Weights of a small mixture-of-experts language model, trained from scratch on English Wikipedia.
Experts: 40 experts in each of 7 layers, 144 SwiGLU neurons an expert, 3 picks a token, a softmax router.
Training: a variant of Adam for the experts, 947M tokens, 7223 steps.
Below are experts of layer 6 (counted from 0) of a mixture-of-experts language model. Rows are named router (the router's row for the expert), down (a neuron's output weights, with its number) and show model dimensions 64-127. Each number is 128 + 24 x the weight over its row's rms, rounded and kept within 0 to 255. Numbers have three digits each.
After each expert's rows: a language model's description of what the expert responds to. This comes from a sample of Wikipedia text that the model never trained on.

# expert 29
router:093132111143118132133170092122106107122165147164156140121157149105101101138146153102130129134168099114123150114153157166158151153177124130145138132144121149179095092144116164092148132143136169
down0:109124124122129145120073140114163141110119104092143141145108090153153119145132148084122149056109106152136135134148123157099142128128171121166145139122135122132125079153140144118089137119129151
down1:123163111113125171139140127105135159113121172152128133118137124124110120111158142074168165116101088164131155155162139105120120102138131163113174137151120117137160127106111092114110110097146110
down2:136131160115085156108095163118133132095141123121165144156115146202130104169153108103138114139126143106122127137135093140130154152094148130105143144103134140144158134130112119150072165101118116
down3:123074135079128136067116140092146130117089138131109147117144131101150128091119121120088129128149127128117135084132120113150164126131151111123130139095121119133123150116149118122083096148120117
down4:117121092170119140128130100125121133156159133112163109158138138111142093174147125108163168151127133199101108078102123148113112185142156157111135109132127114121116182109132141146131085155145136
down5:151141115144132148151116114141118101140121104162117133195119115102110103142148122104138129133114133131155163104105114137153135150115195136148123110117137137179131170116123090125154114132189175
down6:093112122162130129167118156120088152131132106168139133121163151139130139167145142151074133141143133122102129119150151107129128123151099123074078151159135107159129121139124152103105143110136149
down7:120130147149146119118111126130096156104093144123118115127140195114121159135133145133114113140142118096121113164075112121139141171156099126162097092138120087131109119125105109097137132108116155
down8:118090102138171100120167126171094117165110142130125125121108152102124084130092135097165136123108134134161122136139127110130151112134125140123156136147139099123120082124110160118129174136133124
down9:135139152127140103146109148097129126100180100148174135104104097144194158143142124126130157141137119139120161109132131104151137169176126136142124091146164081111123099138156109086117153135120120
down10:122149163154114115147133118170102116117138120139087137118135123096139124123139143133183102145130148107140114121119098137098117142126101123179141122118159095093149155142148112134157176091115116
down11:141136126124122119109071164148134101125112093115154113120148155166118165132091133131118116143134164098105081131110101065120128123111126124131114128143149127104138124124158101187136123140133108
down12:084108140125086112145169133131126120113096144180115118134144081105095132094139146151145134100104113160126134125127137133096127146150120102123129153156146182132108120123129129207127107091090124
down13:134121132130161099134115105159127109124170145130091097156113137103131088168123155129157069143105148111101107170108110119161112100159160147129129174130134146164140125172119129128143165062134124
down14:113154131105113149121100116134134095113188101093105125153129100150130085165131127111161123132096148131119146123114107141136186151121128121141157127109122132114162146132132083083112139088102104
down15:115178137135169109086146134103112120177105133117107132137146076132125172122117135132138093115119104156143144094127132123104131155148122133142098105197161147146129160124098101120113093124115092
down16:158106101104105146125089102090189126099147114086106129100096146155153136100126109119100105122139068116115176163138125127125143151115098122103141168110138124116107136146135137144110120107094142
down17:113148118139134099121123144189078115134151065143092143141095110144154088150122106114148119139111133111113135149136111130091119134116148140169162166117133145149092134118150158133122217116163101
Description: Temporal and contrastive connectives. Function words like but, after, before, until, later, only, not, plus verbs following a subject, in narrative prose.

# expert 17
router:122140132105142156116120132118129141153098133128118172140145149097096149133112143143119138137113099130165161130122168143128149089101138111161123124084136140115155126088109127126126147091152126
down0:142104139096124126116098168098158139173130119139148152179118101113115155146151136142093173152122123137139125129086146119096125131168142121135151097111153124102145040153124133121130131099154106
down1:228148120137120120138117111141111149109128101100107127135131129136138133090140106082119122106117151126118121142147092076103157137104100139136140127131165119117101156152147124176092141119126094
down2:158058078092168124156054141150124178161129111102118128132116155154130160154139162129129111122130184138183137109143150118137137113125104106101085123130141112114148121141168138107117127143158114
down3:101163114098142146148113128122108133159135111117113160141120101143142057155115116169118103105135133074109151115161115127137122134134147152140148140137139153138135121111125160095121151115127110
down4:113134160092101133136147138144145118117134146135129117109154126166141136174073128104152147157117091140150113103103149074072100095134100102152134119072129155097124107143146117142126126105125117
down5:174168110142097123114161186132115161135158142152127150115143133130158157112097098126132082158117165119122165177128098134117123148127079133121160121124162143128117114124163137128122133148122123
down6:095106128164163118118146137117117128125106146153156115119128139125073168096144134127099134165123142084111128112130136144134101127135106148104121129110108146186098116116098137100137127195114137
down7:130137134136129109085136139146114115177144156130116146146142123139111165144145138117110125142128147115138103099135144151148125117108128147140127125159137116109109090142126140179140138130131113
down8:085090131128108118120171142095109068153135086137125179141089083079171154147131105161099177166170118121131147123135058130136114109120123078147131095121120145147139128114109093105144147145114132
down9:103183108146156118128145141116113140084115109121086169137095090120143105124130147116149175076140155167111179115162119125160142165100182131127098180150167126181149079092135128117109109102106114
down10:132116148135108145143120154165120136148104137127114146150134146125173095129148127086129137134145079125135116134135128103161159138095131125098123129130147105142140134097123137138075132109088128
down11:127099090113158130142109130155095107147129123127134140144124159109098147141137167127115078088133165117139173096100121111109145094142119138189074145151139121112130100172094162178138112104147148
down12:112112149168137123148132118082106125140083165107091135135122103163140108166086131133125108121164122164143108127115124123096102103083098117144163129125097156137099138165133133137136118156095079
down13:160108103123134094106146155161144147134108107146095130119143109164124163167157086164168139141096168111109141165105116148170122145143134159165111140156128144143129150125179127090144116143119093
down14:171099144139143099142130162138104115147154082137135119125129082110119108120095136109123137093143110151096112117136114125067084157141139144155152150153160156142109093111129114115143148098102114
down15:111101149117133129161082136149127125102141145091114073094169132076122117170101118136124087139109106104137076121107146098113154126122061129119130143126060101149133142100141135122185103140145088
down16:096086107131099168107170133132118143152064100102106109112143136148099167108099151141144135127132153105141179114113152094085113146140081105141068132147115100109144139167149153097089142098122127
down17:153126104108102123119154168117110119185097163146106140147110132083096134171104111130086052119146145075128105130152159148160138100137108120117115167109174154102130125120165112131108133095124112
Description: Determiners in music articles. Possessives, numerals and nouns before a noun, often in album, film and song articles, e.g. his, two, fifth single, album.

# expert 3
router:139129139105132146119080151192133147107113116150114145121147097111102142089115107108143132133153126113127178122096129102140112131101131107164127134146108097154157163139135132168112157132146119
down0:096153086105100139082123157110148133156175126105110133128125157125154131100134137123185153094179152146122114149093132145140134155079160158114131179155133170145132085125157147111104160116146134
down1:114112165109128111138153078146144106153144135101151143144123181136121115087133173115152113127121098128087130133119089176140098127114101116116104124166097146136111177055127162107135129170113110
down2:123093163124098117125072134082126080145125133090109149091134183148155152109145131105151150172138105114139082143124114120160151166114116161143134140126114135142145113101120122110105121126110112
down3:164119147094125129097095138150170136115120121126085126096164125109145181139140161126140131112109126080115106171094137115142072141110118105150152141139097131139152156138153110122121132095161109
down4:148101135114126142139151133146135109133143119086139139129084150100118105150163129142125139137102129112113136096127130102142127179092109128106140145125145086131117129086179136129130164096095138
down5:142119139130157128110096106143144103115096112143108100097115145136163084086102112111128145136142115176120136156129146102127144166164116150182119095110155126137129108126109165110096122114080087
down6:144130141114124110109089143125137127133084122143149142106128145181144119121165123122139093150126158141131094141131103149168128168150137116156121119108115114116138112146164113167141127133147076
down7:137110157112143120109122179171109150111142146119135173150122114110102132122096159129174110098133165148128159115115108113166116115060145122137118128132113125122093159116119124107128140131152169
down8:117139121125146148116130182096147109139138095102115142121130090136124129078124136152127175103123109150139106143118135127180140134112145153135100170141123142086140083155114121119120133155139126
down9:135119111164127100136141114094123106131098141122120136130171156114099130136125147112111179154151098142112109166099128154134129083192141113108115140098127111159133153168104120082108131122146089
down10:147136146106135101166145144123129154130158113118124143113097106114141087139130130134168113089102121126141150149124114133120128165158109137118101129191126138176101184153118113138123130147087118
down11:155145149103113113123124148115137109116156136102126100157088106125119129138140165153151135109138101146134155058126107139126149130094147117096174167136130116154116147139093122147127112135160192
down12:115153119071090120150115140087140126184151188113121107115129136177150098141152111127190127084157130149130117127117143104132139154157157124086115147143103159123128136094135109112164139101108134
down13:104137111179167136115109113131145119073124105142123140107119127099181116138113134132122114152108105130132161073190141120111132091093135135196079124091099080113143117137110133165088132137116105
down14:159121149155121141081111123109165147097158102126075113100093117139093109153098102109150136152129125150149133112136102118139151131112136108156135096105127133116127102150123106149136127091108133
down15:121101131137120136178148122137085142140131126094144083131111124142113157166134136107152108110108134115145152124147105163097106164108096143110126154091092187049142118089140126107117149125106106
down16:118154130149126094156173134087131107104157143103128136129135096141176132110100159123117138137109092160141126087118167113130137093114148112103075107101152112126160158140135135124151132141178135
down17:155126121123114163155143147167164149181135130166114129127119095120166109132107120142107133121148083170121127079107108129149112169102127132148114143107113116143170157137089127124120132123117169
Description: Year final digits. Last two or three digits of years and numbers after a leading digit, such as 15|94, 1|916, 1|986, often before periods or dashes.

# expert 32
router:139138134076120172135158151146129131122148077107106111128120095180136140142129067124130105104141143140129118125133142108118126163083134134142120154129091113128119139106119171127126133192130088
down0:116119158119130151124156153162086114125141120121116072101104156136151149182135111099139091133119113110121130093136127107121185116094123180152170109082130129163138151067138129128160124107117126
down1:088117089089155116117113132112116113108135162148174154125132134120135110116118157162162149110168115119121142136100151110121110103178120100125147120125124151089126120163134135158087105149151130
down2:176092150123136115119123149141108096134104186158128123139101135134101126132122148142114095086142089158184125092106128158145127133130187109092153099111122147152129092138095108112148114114119130
down3:092095101111123121112144084099099163100145123117133096137103105151138124112088174130140139103142082117134116156206114169126126101163089121127113121144139133138145117126104144142107152149094121
down4:173129071118181112146108174120124146112154079084158129116096145120108113139153131090117142120134163120092120112115121099112110083109102129125100135120105122154149098122144137153131149127153111
down5:147135143107149097147146135133144118085147110100132165159170178127101124145126124113126154125111104124120166179124159121172173156171185122148130169151113183125128100161100123143138130144116121
down6:087133113167125130162117115097124165128139100146137096136093135118175067102125134117136111140145135137086113163117121131111133122108098122120134110104107128168152140140132165120136108123111117
down7:140151117163162128101123110113135125067105138136183132072137116157083140126109100067151136140119149136131129148117163142124125125149113120159110146119123139131123148124155066109122123120127158
down8:156165127110127107175130142112144122116173132101099091203099137126102101120157102116114116159118125112134123107082124153104152119126126138146156134138136141124117118113160163110122165109128141
down9:125142153133130131121139126126125151104116131126145110147130176081094124154135112150126137089187148143112129101126113113131128143113177144143128105113140091149142122148126145129124110130137118
down10:083125111134179127101128097166117129143080149106123147131182126119119123154173106129137099113142137140129117130122178139075140085182107137123103091127132121117141139171125135064106127159119112
down11:097156130132182082138175118118152100130114138110125113134114108113146111124132130138120140090153127133073150141148095117138134128121176118123189104155138089136124081114100111174124118126119129
down12:155076128148130139119116089148129091089137148154112133144133146111109095133144138060123140128159114139136148127138149181115099139155169092121098129109104116176083103154160098104158126139072127
down13:113130093114147118106129122150165117122106134130112074117108125124147150136146132143116128148129123147158128099146133120107125138139114118129166153106162103115125091120118102134118160112108129
down14:104123109109124151088124177122133080101107137144177152110132145125134091089133123109130128129180108147149106166141142129119145111112107103152141141143107139130118131147136142143142125120123141
down15:148102129153144131103207106173144071144115170115121127117136097148140126178112134107128115125152087116112110090118123081123095136110150108169125123169149120125133118090088148184127124169099149
down16:101114137128113153132121138095132134147159106113167139082151105119149110098099097133092141166167139140124121124119128111152124154080068115118143135132149119154131171140139150134114140101137165
down17:137148158157124140096118119124174165081077108113142112106122147173121140138085103115158152150135128121108118100120136097084113150138128132152126118132123139106134149141160144134125132201138119
Description: Given names and numbers. Common first names like John, David, James, name pieces after a capital initial (V-ance, V-ime-o), and two-digit numbers in dates and tables.

# expert 19
router:134108112130122110126118147113133120110113116118083101144130077109097111163104122165166123152089146141163098176180124137102141081156117102108111130135126106139098103144158093122149141164127136
down0:162153095150164147131124123127153114136122147121131133069179141088192129117087101127109122100103115101108130069073151110127113144171123154129136105127118128068141160098090156144113112159156128
down1:141120100122107181116123139154126143121109079155145119144106134116129129138112118150128095161119155159110112129119139150116137136080169153138157140098178143154126116069145158116121125136175135
down2:128122141133149146107143177142162144149108109107113112099122098116138105083095127119120098130133092123106134155144127140131148163105125140121107131106106122123160081090122146129099143153121107
down3:108112143146113119126087140107145154145136145131115124118143128147134090128124140123153112156108130131113144126158139149124100126127136102114154120137103105128111159087144151126132127143124066
down4:102067139134108139108106149123123121148167126127092099111104116106134139094176117113117159120147156138178103144137115118118113121106150119126082116118135099112116133156149151111151127128136170
down5:129142123159080093115137128109131152146099126127141116145142125131136134108113143124147126142144140102129111119135150152129110116102173179129171129143142116190155133131120108150144125119114168
down6:097146152119122096104122106122152152123128130150138106133133106153140130113100135143112117164140132117123109132145156169094056138133198136184119149125126113127124102128077113156114146101152160
down7:103103155129125093084127168144120128163126141137106095149136127145130133100146137130091139081112116141142132161146159198152118144137094091144106106123141046148138130160149110104093133122148086
down8:108088135161142072142146107132090093095152149117141136152136093075104107140096129136130131105083153112131089119133165139135086159147113125125110109118140091093148145111108091121124134138138118
down9:119143042154157135149125121151159141179146145150128121138105093141117125144138143123113161152147095128125109127128146186083128129153078168136161103122116133117115149142150147151133086141150134
down10:181106105108101147151118080078131144152131109127119132145123114118108218091134114135130141163108130098120150134142149164117145110117126160140160124103095178126135081103132081158085147118149128
down11:124131151121186091167151083127088191101118110134121132106144121147100141135101134148137131158127119119151111131121133142146149152119119117156150097119095118103115079140101163147137081125185141
down12:105119105129132120112143146143150120150142131120120096130094110136096146156117129109123066170139073105104111166129130155114121114151139152135124119125128100128159149110151096129097113132137127
down13:130114117109123114103120137119197145137107128163062118105116107126118140130131151145096079080159082125111114130127135160113130170116116138131164133134110118113143115150127132194117137150067127
down14:132153143126146128118134140132130113090127167150098126151150123128154093156110107099124116125132099122175136210156164106103160162105096110125126133094121082150155116106141129114144143134124133
down15:129130125118126145114128111140154143118133142113110112141114123123105178148132120108138122128133156137123145176119122127178147127133159081136165110107110120120117112161169149131134124132116122
down16:149093105131141125113112127086123150127134121105118150100135106120122148090120127151121113126127153125089082149173108114121088182137071121161081104096073154116118147099097165149137140144102119
down17:139131122124147173156087128095110167116111109124155133106095115122140130105111072138118142160124112146116115136107101127115148153143130117141086132130104132122096137114125179141103138091135150
Description: Name pieces in tables. Word pieces right after an initial letter such as D or d, mostly inside foreign names in sports tables, such as D|um|itru, D|yn|avit, D|utt.